Below are experts of layer 3 (counted from 0) of a mixture-of-experts language model. Rows are named gate (a neuron's input weights, with its number), up (a neuron's input weights, with its number), down (a neuron's output weights, with its number) and show model dimensions 0-127. Each number is 128 + 32 x the weight over its row's rms, rounded and kept within 0 to 255. Numbers have three digits each.
Before each expert's rows: "comes before" lists some tokens at least twice as common just after its tokens as in all text. This comes from a sample of Wikipedia text that the model never trained on. Tokens count by the router's weight.

# expert 89
comes before: "The", "\n", "==", "\n\n", "=", "==="
gate0:104145118100104086187126154163169220102157087110150139076105146144137135093079100147115129188131157159141071147099192159199131132145036086082164141109147151146053124090184117156160114105096163134116165120184118177148133131101072112136183122116123136155140101130125086132085150111154152145158099093140133074166125153137131142145120146150113101174104129158154115153121128180065160107094
up0:096108109105119137100122134178138093094148140143093095113194130099139104079122085147122153080107084131110126087186187165083162148163186143147105179120138153078164089113104087148164181062131162125116131139086129137116172098080101077077143164166107169165124121154127133150150134122078149107207153153138112141140126063120083132185095108146080074150067144085140078084109125120113102106145
down0:098126132155111118095070099098121167179150166101125159159103090030110131128163065078067073123106152154107134094080131159163093150134120182133121057080135094181092147109180138153093076128117091098124108171105110141139085111180151132159135126103083107111201173143122136134159119099112136140089142124131152127120107163115153140135093110163181123161058079114109160164106079139089137162155

# expert 94
comes before: "\n\n", " The", " He", " In ", " In", " This"
gate8:151134124165086121147141164168103103157150099165083155105112144082123106131126140108118112132173165140064108102160171171050189097116106181118177163153151095149139176107144175149136186121152123087088110138132117131161122118119110112065185195135159147126146129172105110074071132165180175143123137060183121121117093091140145124145145104155137073137103062090095155099106152095183163090138
up8:103142134091141140131140122143146168059163096180097170099094197116134139079141141156159193112190178186136087149162144103102163118133082171102144179167134221140119181148092168137106160152077096122097127104159119175146055119158114072153158115106105153100174102117078083112105113194117102129115123136135141075095097141100132064148111109171154138178126141136144122103128131135157106114130
down8:159113113053096104064091096155117152127115126149140135134097121162208115106120065137116110118137099128081156123138122173171135147077134194149155161121144227148162164083112151145104145102111145106184130154145090108117129138103159134143132122139119170185179168073218160123156131140119124076100144107120145140132154115073115154133142135135118121063134192150090056075116140160097130112087

# expert 82
comes before: "\n", "6", "0", "3", "7", "5"
gate1:102116122093133123160100121143136125107149171149140096098152163074125132125150125144094120176105072154108142061181113135074182117165099106175100109161096141083114082118143145094151169129165120088158131129134095158099100151088059124086186186125205132206141121128098100129156115135152073176148132169176160138139145178141151133179125098127182157145089135136098107096156143094106106130029
up1:168124109115163075107118146168153131084178077114186100115150070172112188067144096165120125154078103139145104061108109149142153172090076114110126087194084107124171161116117085103097146104128106120139131109131092099168091160113119155151180117141150152183116099045113065137112131145131086143147066114112157217108114123166106161114141132129136119150119117154147058125125113133082142163087
down1:135100090076159136149144078142172130090156093133137073153119122107137126146167097117146137136137173146148117094075100095163128140121099127084178081146090064155102161146116152181092145185097103132190118172167100161118138107101145151146117163135075153142120132110183106193143123144171145090181066150149112141171151145141114085147127062131164100197152169194100084110126094142178179172152

# expert 43
comes before: " | ", " |", "; ", "\n", "0", "2"
gate2:097147148083120143126093145174164160127120125120150155176152159106100153034127133147158134110090137102122159180085146123141129091087108099062161135123149176188123170155153105117145170112137104127095095133093175152066095095121141089237130149154124121148119130152133193129157126058139192081088114108149119148140154114116153103133148104121133123114177157125128194088065100167127194157110
up2:178081122147102103165164146127170092095145076132082110141166130119170115156107139110129141144157090090180153167107138084089143149180062114244105166140168139126111103139161146108177139127072137129143162120123086064133142156076156176094132139083109170071092159091096097126159126190136114164076131122144119162134097126115110175140174119101100172082107123110144069164172105125102118144138
down2:158182118141133166112108116104138126110144098099072098053205107165162075124088103124112129148132089097138127146127068137188074171088075102183121200184129113163174126112145124136117111119164074071140173171150214110123148150120192133141107090081114132101132144083151141121142138094123131152212161122140096127153094128154091154111132131161118101163115169171137120157150153096164107114142

# expert 47
comes before: "| ", "|", "-", "The", "- ", "=="
gate4:120140145173126121136145118195140072109101097163089099078144141084135070140125176100112146064202108177168147135102116146083165158182040105087115147125110126123151108163120092149118164071122106091048126133163093084110135105094136167142178103112166168076153170144129120135107121108087105163131159121112129096135147126125117105176072074150081168137159172150170105147115081147127132108081
up4:125156157144153169186174115131092120108163081142112071145148153093136189157118132134095193090162051137117124103106088098092161131154095137066140152124128151145119114095079144122127126057151088092130099076154113099105155150121112128177148128089140077184123092120093131201104123131131085144133088080118193094146088122156153076218135139130088127161152114149184124143163159151101107099091
down4:097107103140108111158128156129123144182147105121101128098104139085119169113147071157104162150124112082112122176126180117127102092179142156166142150141112123091113082174185115157126147119152152137077168149157140152148094160095103139055129129122151147106125083141160127112187126124138253196158146138090162086143167096156129148128171106158095088153157158089110039159127066144114121101189

# expert 23
comes before: "\n", "==", " ==", "\n\n", " |", "==="
gate1:102142137169116177082099075131118102118099119124106134155074169087083052144095132162142121194122110067085139131159169145097129129126165108134107185151101159087146089168112109037147128117121088099132092094133114146203127128111119143136110160120054104095070122170104125149096122113142085129195135153119174180144156142087159113147150179145056161088098145114139077169124106119089113124134
up1:147181110125121102128121118147153125136072147077124206119050186106126139155160125159138065144117115112156100131157136142111120092121149111161107170156101166126081123088122132081072147117070098073080100128104131112177157151211115114099118123142142096140111160114202121098166153136158063134122092149149059122162132110172140097097116099115151111109138130141146075132124187167226138112093
down1:176066145106134180123149114123032119122120098111134107113114112141143087146128142076097145152147128109088064222149147124130160099101138214127166090164158146139136129151144097127085152116102131136079109198140126164128091154153120170073096133108141180108170087103112161096149101062128145128138167143120102124133081175148122154122142117074169110109084187182204134151141143157127119098101

# expert 63
comes before: "\n\n", "\n", " The", " He", " In ", " In"
gate6:072190186137123144164125148083104139131158092131153168091131081108113159139163114113090148119173065139173115129118135163103195106070079118092088114107093114103135129129143176090072131090158164146100117166068077094123092143094137147190127081122108118133115146241143090086166098060119100139158173138128119124093128124126105135079189121087158172139158126147145121106099143135145140124165
up6:090113188064108166131109150117139120139131162094125177170086153111150124165123118133145077104150178097142159069148148070163159180129119127017151110117126182154156169174166082091125154153116181186108060184130099157143141139129145129138076153066142142143126111162136124155133083114088117182124099096137126105160126144126103159159158090155197105167135147140103147150114140072134100111085
down6:135127094154124106148136160193123148111130140068097127085111112102188103122111118159126087151155095151078125109148117140087123170048130202122126152074119212136169155105144123071105141108087136122088173147094075108168149181153134098123123147063115072136084073120144144168135107138172161119115174116132104116123073089106113094118091183073139109151164104107183130168086072134142158143152

# expert 54
comes before: "–", ")", ".", " |", "\n", "),"
gate0:130178155114181130135158123120125115070099138083079181125034123123154103076176104124102104144084160132120118152112107091120103142110137126115137132132148081121148169056073143113100139143145170140143154157110088057154139232089143078157166101054139123167110062061109105102086104098089123139132071176137125112138124114121106143119136117093078180113114117116106149133127104091160129082143
up0:145151066120082133107098171082125130108136107102072164132155092095194110119105165116140115118149113126133078147119192146132079092119186152110197114126110127071150159150160152200100135088136121144100136104150097127085125122127092159143171123123159087122123101185111134169166088137077081117131137175079111108108081109137223116114173154134116149127117151099160097088164132035160168124087
down0:105186142154098150207123141091175151075055142173166174093124126142116124136142080170110053145140127124110119125147126087119108186112103167109113158133115131116159173065130148115110163156126152121103187117181143158119185128148169136111187098088146073104137087110117144123115121181134178123105162119080231139104098094139100173111089155147119147127102119110138152108096100138098099146199

# expert 34
comes before: "1", "2", "3", "6", "0", "4"
gate3:102079129118075123136177150092126132168143097112158154139105148098126170133084122123085117129081188122145154089242116145119128132124160090127065127156122122132132129147157170119107198112171173085183132074132097114091142128096154144175155101090116090117117118151133065171126124136152133233078138104122103069151117135120163161082160147118088157146146123100086164058114166107154153148118
up3:161101120094100133167120170178126142136103105115153131129036127109142143146147131129079174125115201132071182129181097126108131106080150090153081152115096127142068161142103153094124162138113164089153097080132117126095121164116140102036117148122115069108158108144124173164095106092117114154109198144135125050108130153126172188106130168108093107192121125095050134134104155095117171111125
down3:119085113116104124154149167162110108117108074107135161184120150124194077149171120122164112142135089148153134138106097117116122073078121050121136133148189132113182109193096201181135160122146108137164144141126105131153196059104150163186133166188125097116080155143168157169109110105181123165127101150152149117142114196145093155131093155135132102086157072093153134150107121113127051134152

# expert 10
comes before: "1", "2", "3", "4", "6", "5"
gate10:159170143120146134159109150053113181115159142117108117137082153129148064055123145099157101137097094104107156147108158135073188094105147132125165132108107127149021198130164124129143132146126097082074131150103123130080152172134100087109095100154118081160078101164148123136106145169141142145114134065158104141144131146124120075079115183116145102126172104096130068062142147149157167059135
up10:169138100109137162189125213053086176075162107125114123103142114154165102109098161101143100148134140091138117147164091107081146125135070129101156113126115087159062169141125142112158070118131106113069157164076116135140098139106107094116097122137099096135100109157160122111114138148129114082145098106177127095120057195088165061101159139159078070164178110106109116082145109143109166086172
down10:129122137105149091111129113114102121132123116106152095179112137160086087128113122139163127168163150131126138112182186106036089129171168141174188122081101116123110160155070118087152108156194194120084120153177092145125118064142098152124087129142163093131090091119136118228088136112155119101179096154162109054152156141143126144154133081175116093123198160109170122151127089115159109107128

# expert 3
comes before: " | ", ".", "°N ", " (", " |", ") | "
gate3:115152156151135112144096123097133168078112089097089161145129145169121097073088126115110120161155125152079134093177122186083105175137154087118147119186148157124177132073147115138064156126161159103073123144085072147122142109125148153141112121143161085143147131117063127146150055111125167095063091129105171210177109058116112106100133079104109182101117120120146158087097168127087113166181
up3:120107184171057113108163144176146139115130068152140105176060114132109202104161159166102124113153128089089145140104086132147144126156082139115123164074095126116146131160086110114119058126106128141153180135147160165086120205062138111126114160105138139163140176092151125134112086164135118145082110176136177139154150106131135114121066218137140096115145164089160116116096114052116122136188
down3:104125101084096094114131146247122144109168217121114090131161141142140116161122125112121074130158128092166169111174093174141116120178145161137105092147142107113121086081119171138083148081139129115130216120098152162118174130095101076180154151156128124119103101174187136149143143159126107115105179142079161138086094110079171145099117101159133103123086082162137100105085089128108161088091

# expert 41
comes before: "\n", "\n\n", " MP", " n/", " ·", " Green"
gate13:140082082123085128137102080161117129098091172149110176106135110084147165151152118095129094091134188180150155100127097187152155164156049144132150124077112102080144166176112109138166072167134128083124088167167141170160099156093066115113093169129125104062160114091101156095109092121115163057118133125163150134090172145123111132157117118125132107176136129086187080092174128068155100144109
up13:105104179169150149123115136170064183110153076156120098166098160153157165080091102124143121094131131087079107106155137182132151159104118074141160117107132137134127106163152080119170121150119113124135147098114189133146103154075136106090119173178134083130131138086128028191094113127074174136155141129120128128170136092093091109170148146120044155113083083173151087190156082138100128112151
down13:137179091071078136084137184113108118125207151124114107170139161108095102154112132137109133132151136109137116073095144143159074110154108166154086080176148169124105157134140216169067165169113092148131099132127126119146115168098166153136128192119049094121074144171125154145139087104155107085089113163196175176115089110129120149216137137137128115172109107081160152152117120104117126121140

# expert 25
comes before: "0", "\n", "1", "3", "2", "4"
gate6:062093106161110134113112134139105158124112172151141126141131156104126140099126158120151158107104120098115141159204141170160111123155176124157182129068114057123100098173100109125149083160169124093144139176149144164128116137143155115105141098112166092113137174105166120120121125083157172103115106085050172060071097087188082035115095143158164103129117110123145121100113173118117186164055
up6:157151149151104132125159087136147100087123162152136135176187134131163163168130128164112160187174119182137069150123128092154152161141085146083137074122143166068093106063148185032141121164127098143089132110143115112157129163153128134169096154166105167157116110136174130157143131203104111120150087058178121181167132135133170106105162165138153065146138112150176154156177154132104081125129
down6:132105112111141117151056157137093098102175123158126131089077163095123150170111193146102076135119157105117121131106128190051137162087101168073170172083102159177172118101097042090141134144053121162112156138095155137142152085131168165130157140148160142123139096150101166102101154119134147107123109187079157205105141105138158169163112090118055150140126145159157110126114089093104111116117

# expert 93
comes before: " | ", "2", " |", "1", "3", "0"
gate1:110144133094153106071180176163172115135119133094179120057124203070151082144145143141153100124126054083143096136118114157142140118058121135102131127107185141140136158140107063161124196209125141089085082124152139128126110168087089086172115127123152153125136127160174124135144159160108166147103115131124157078162093151098169143136077138113136164120157053113094055124140144086102125116149
up1:127085100063137089184139115128175136115110163077137096087122130077137097176149136151177096072092132117121192142149131147124178058097090146108134096114156121187120157094146104117124078150158105139132098091120097089112167166099141080149124172156154118155129198132090198156199148121107138134169129106083118084164102139116065095136123133102098140177149098122125092151048110089085131143136
down1:138108086066158140107074156162096134119125140145166116115101169230123147141131124106194113086099119153078112155120082097107097103111169187124192123138130115194109092157139216095114140136132142100126117144130118066157170104116114051140130146110146153175156111137067199107125115099170097164116134072118114164149154163167121172096141127084106128152157119090135112117164160165124140184119

# expert 83
comes before: "The", "==", "===", "In ", "=", "M"
gate1:062098138120142116174094187147161142143153077123093098105165169168113138103130114130115091103142121106150128108132102133014107113097131119115081131137103105154177105175168085155132133109144140135159114146112131107176143084158155153098173081164084156132121120154153105146069163176149163109138173097160105073097116159177135142120227127110103121135127123113167159073117131051089198130153
up1:079119165145102115109166221100114066105134150112081145127121162154111159106085141149142172090135104163082135143160133138104194124135121130160104137148166100118067127181122136103153048142151126122175074124156110132118130165111167082181136132082110190109175158102115164096092184098149136094094167105147159116144115163167080144137108151198183125153114076176114121115154110081096080103139
down1:104094197161066153088146118188108139103112169100142136099070158084130164109150096127152087163163135111075135109181117126102078117111058092148212117146106189097128181121134095138165123150110094113104137130049056143182107117118085090118151131130164078138130140150110104119149105111151144090147105146077074138170120132095168131164104144129122100097166119133150059136091120132109098167176

# expert 51
comes before: "\n", ".", "'s", " and", ",", " in "
gate1:103195117127138112118159139127121110145136166170082176128138103100156132132208118132125110104089122150068125105162101116133115150126109150120194117163047126143093092116170126154143120132082138210098134153158107134111146213117087172179115166128144144121094190124144092112115096123113107106159163138197128124127133150124122123183182088157156165192172078128115091133202161107102191093126
up1:151082111140088097138130157111145157135113152106167127089121049157111135120150071122105133166109125099195129125065084163149168071096062147100085132059088144129166109109119111075121042138090183122094095103122132135094146108118178115107167133112123078106143125108151131165119109199200104137124095128119124170108135113158152129085076171062128123113101150081144094111170084145122140171157
down1:055111086176141160150126106141144135160188046157098147139106201100133154136100155170122137093100163111126175100129205090133138116147170151156198118129089149167124103162172138125093111118140132185103130169091093129099110094156114109165150160196144184136121083118147115174144149134130124158072180188176139114124123133126111085164147112147125114122131124133054102153087191109142178100104

# expert 14
comes before: " |", " | ", ")", "–", ".", "% | "
gate11:106169050154103119142109094134169153153108095075117098078124130178173189150123103171132198115082099120131190101163075068161125120167139082172115119148131100114143100139091102090164097067115123191157123108096121140155155179083150151128124137146159114123164169098116116132059142140157150106146086104172152142063110091179078154092166089122151110147143144167098186118157121160137115103136
up11:148151167092150104136130107135148147150151116121093188133176121070152123113120157121199170115144135157124111149126112098087149164124134164142149136170078080096173173097150161134061206183172151103126198120117172171094146158132121120179148099121161139201169174102126147123186088136099077156091150063129101120118161140120175090093174187097147091135135110110109156156142179132152096161119
down11:119123088155125148167082133146174133139081109096120124176068148036124116144109102176111127130141169118122118128145081080087161144213133133132111120123159131133129135088151212112140100077135133111188144171149168130137104152073170149146154106107123057135165100091150114152139080102158114209129166163166146144096128074104126126161082119213139147163094088121125142128145105130108117076079

# expert 58
comes before: ", ", " | ", ".", " |", " | \"", ":"
gate9:179170142162131131077077116096161032124062129115125160151097130126145134133081123113088135163120134095159164128141053174112170056081149145135127169138136077112122101123145137084106097075168138078151172106169145122092117158093061119105110096098123134139094143139146119166154131109117109134157143168123078160116104133074131168053175168139112168134151174110198127163161128102141099115082
up9:107076131073145151150129126117118120163145143139122111113167166139047120099121106179171132071151116149128131170079178067186140168145097127156126080081150138166144119126111168124128206136128113152087126085078145158137157129164114097160148179222135079104168144122171104119171112100155183154098081131134116061143125114140132114144095114124138104098082052141102162063102138101130166144104
down9:094121137105187118160138106173130131065128160176103145098174056159117092091128161126131171170148162089166067116185178064120190091097112156103136161087153118098094087084132117100081155099119132095168076104179137137093100107114134173133125108138134123149148127084135110149165155132174131164068144103146083119167157108202102132094112176146192154086123116126111160091137135114127152133067

# expert 69
comes before: " | ", ".", "°N ", " |", ",", "°W"
gate2:098121146142141183106185121172100155142110133198122162131107148106063086141115111188127069159159116077117140140158197113078062108152135104078159141169126143090128112113127128153198155133115128147106102114139157086142129121150152153106165097147141049170092102173087145078102124105122168106126128198204120112099150078101120128135161071159131111147078108135189124138115104096139180151160
up2:105144117140128143106151131160129195134144080156155115094195138127080084180069104111166067158150116145088095102119197125107121111139114066097149135178107193119185134147077116139134133149108098171090095130198151045142133153170157084134131133120101116177060153164121177119108085157105165100128095129139141102086111114128087158148153094135153132172134088107148126113074089110127203136124
down2:129140154147202110018127118103162096114125103129148099166130173111102088144114118152070097150143134094068119127081178112163112132148172117107103129117172136079122126187174178168135143116134148098203182120130141090205173075166095082102112113122111103169106137180147148146125105101103139088121145088197126142123107112124156112100114146118085169089110117191134169122167131105093139156162

# expert 42
comes before: " | ", ".", "–", "; ", ",", " |"
gate11:126139130144137118123150158148128105200141150074167091130078149157163082103136121126168146154095137086049144136142121121100079117122131105106155128114139132107126218115136118114120024080114123104106146174208143181132107096137101140158150131169128102155145084091151177152189128116148177135150076202167146094131126121120187085085152127136194123122120112147116178116117131164063090138108
up11:095126083150141144156127137134132128184141065085149147091092193113131105145091112143142086160124144105094118097119120044124123101133082149152098045081061159059080143145096133073141069129062136132164115175170141164106149133145134124108104097175095084116168120116130120189084079119139123157136067129112171134083081094124135126122143162100107115186173156101096139113135135147094149175105
down11:142179136150143126112154133111104136155136137145046062177120182072139153152111112146115121115159083064132153110161146165204152114126119118107170151178166074124104115141127189155107085110160101089099179176133180113107156097160141083108092115113143124100149058126096147106131047133106096118077154122137147118182111091097171109080097101139166130106134163115098095167127158113110149051149

# expert 70
comes before: " | ", "; ", "–", " |", ") | ", " ("
gate7:174110117079105185118149087088118095173128101140182176118137122117118088124110089171118142135138194173105129134191173184164111077134113163105118151118134154134163116138106130101100112081070108113144131125158098155174149107168152196145120119137117086091081117148107119127118118094132114165153126146236171146151119104096114181073179160149084165169151156148138125066074130121158092187113
up7:119106107146110146123137152145097156135115145193110132110070163141101201133122091120131112140142153117097167122142075170191072093158128156085070190102167137183102130137110125101144105149109088092080115165172134205202100114156115106128059096066128097112151114164122159082106124114108112059141106167173183077150113153084116154137102092170145129131092169126157140151090090104144098144136
down7:177136101162108195132077200130106100124099095117076099141126084120088100090088119138107151150064094117077129098116102156160150106100144189143062145159084089152115131203128159075147145142072165101118109118144093144053116144209111109116159122134133110143100150125095103103101118122124102115116135149078113083074178164126122159129091158140104132129123117073092140116136208074122119154091

# expert 49
comes before: "2", "1", "3", " (", "4", "5"
gate15:132144156102115139121187108173108109075106135119107129098063180109144174161060090119137156117082080116076078117111164123129155142154165107083123141127157139155134104169170135135136157129113071177151127082157139157121116115111203175168138176130115153167135154108139155155201104110102104087127069111113094144147143121193221160130167139102135131150123177139153168078106083095189138147096
up15:110131120139128156140190151164074130097119142143104101118130145139179101197095116054142096109094131163033107105137186154168133106115159121131112080087204169149091134191185129160121162117146118164120140128215147153123174086096147166129155160140132129165092116124130114129206140135126124149119082136137128094087163139165190180124141116135133130092188121129148173095116073150142176143132
down15:144087109094105117179121154125177105089125122131141146136077102127181154152088124153143126134081139171161093108115085098108058116145124168180182108120181154144156125158070203181095129152136111143077097192157135168109152144105100112130099177110107091125169129112167160083090108112163180140148116161171094156163173163090165092085088110117116108162097129124093110098152037107155144141091

# expert 24
comes before: "\n\n", " The", " He", " In ", " In", " This"
gate9:102114117189158103130141125094135125127198154149082133169081110163114149123106166204136090123091088168086135080110090094181130128165145070161102148179159048142138122086135122087109128127064136122165135115153162113189160129152124110125103160102101088173145119107115088130070098151089069140113157161136119135156121107105107175181144099184133198133124084078084109076091146133100144108127
up9:108104116151127113185094088119127132208106089163119174144146125167105189081105099114099124146110113119152146140101149160059124182111155079116094111107145183125117159081084088106092110105112102100150129095075132144085172136133141106161132109145110124098122095102144088164083180114125162162128076134118115185118057092105115122173162204069194126112087125170130161121177184118087113143164
down9:151130158092088170145145142112116227112162122128104189094089093108109071121242145205110200051109095132153131067134118125135159115143181185137107130130084163122098106166113129146159086144097165120102121139110105114169139133175115122092142164134083154118122138117178165083135179142125119127128125109119121083182148101148138154167116071119144121129137143114079092129121073138178141123140

# expert 71
comes before: "1", "2", "0", "6", "4", "3"
gate3:153142145156146148104088112083176111168107139069101150206108174127125167110166132208070108111168121109114104118088142101137071188149136082079163130085090130144158142160165113125116165144144187102170138114169155086126157165150085115178140117095166156097111150167104092181111111171092120161143158083128126119121136133055077146120149150140090129145187140103158170127148164056111158097135
up3:148102140175111137173105112141171170200149181144075104156094119125128193100153140154145071104118142107125089141141113103122102129111113185016145106115115137186168081102099094087166200092104150119117114081101123127162136084098118131088088126117118132182161195098101127162129132141080130172133131108147142144158147112118098140101142022153134095117106143115095136102129060132125113171117
down3:106131203095116128121096148080098128076160117143061052161147120116077097122115165127112169123189183044156128112175141143131157141205123119110063087107109078119167165115144074138145081091145133110119112201104174102159122069177145138143190199121131098172141086120190098098132138119155113133112104155146118116135109162122064112122110140118132118125138117147122133126125082102099126155141

# expert 57
comes before: "–", ")", ".", " |", " | ", "),"
gate0:117131142148129108103177126155127137152165086178192124117176150076111151060145090133094116130163097121150182159101143135135078104098145141114217169160140160137133112134096073143231081090116128143107097137135143126104127142138145112126157119089136113122142105122120119110148113154116171058043074170129117102123071089135099102105219160131077137115143155085159110087135147109148181114161
up0:156107127102155131103131114108108097142101206116124166206092125162164156178167124093112181092112111141129097076121184166125101137169122108124058084106109136175108108126163131114100133116166177155137143139144124108143118121126133126120134115189109089126170095086053151140170119139088112133073147155151137125160150122111141138132089152048152097080083127144090100111097023140055105138071
down0:151176142205124149154149110119119113137221158134177133067166129099120098132130122144113122066194098151154076123128104058088175131167115147119128169167198105119140144121117129111130173182124135050126133151127168132120113118141098109157124136123149083125114073173085115133108124031076149155129117149141177114089129101154124087110091111143118107148112106126136166185128165138177120055097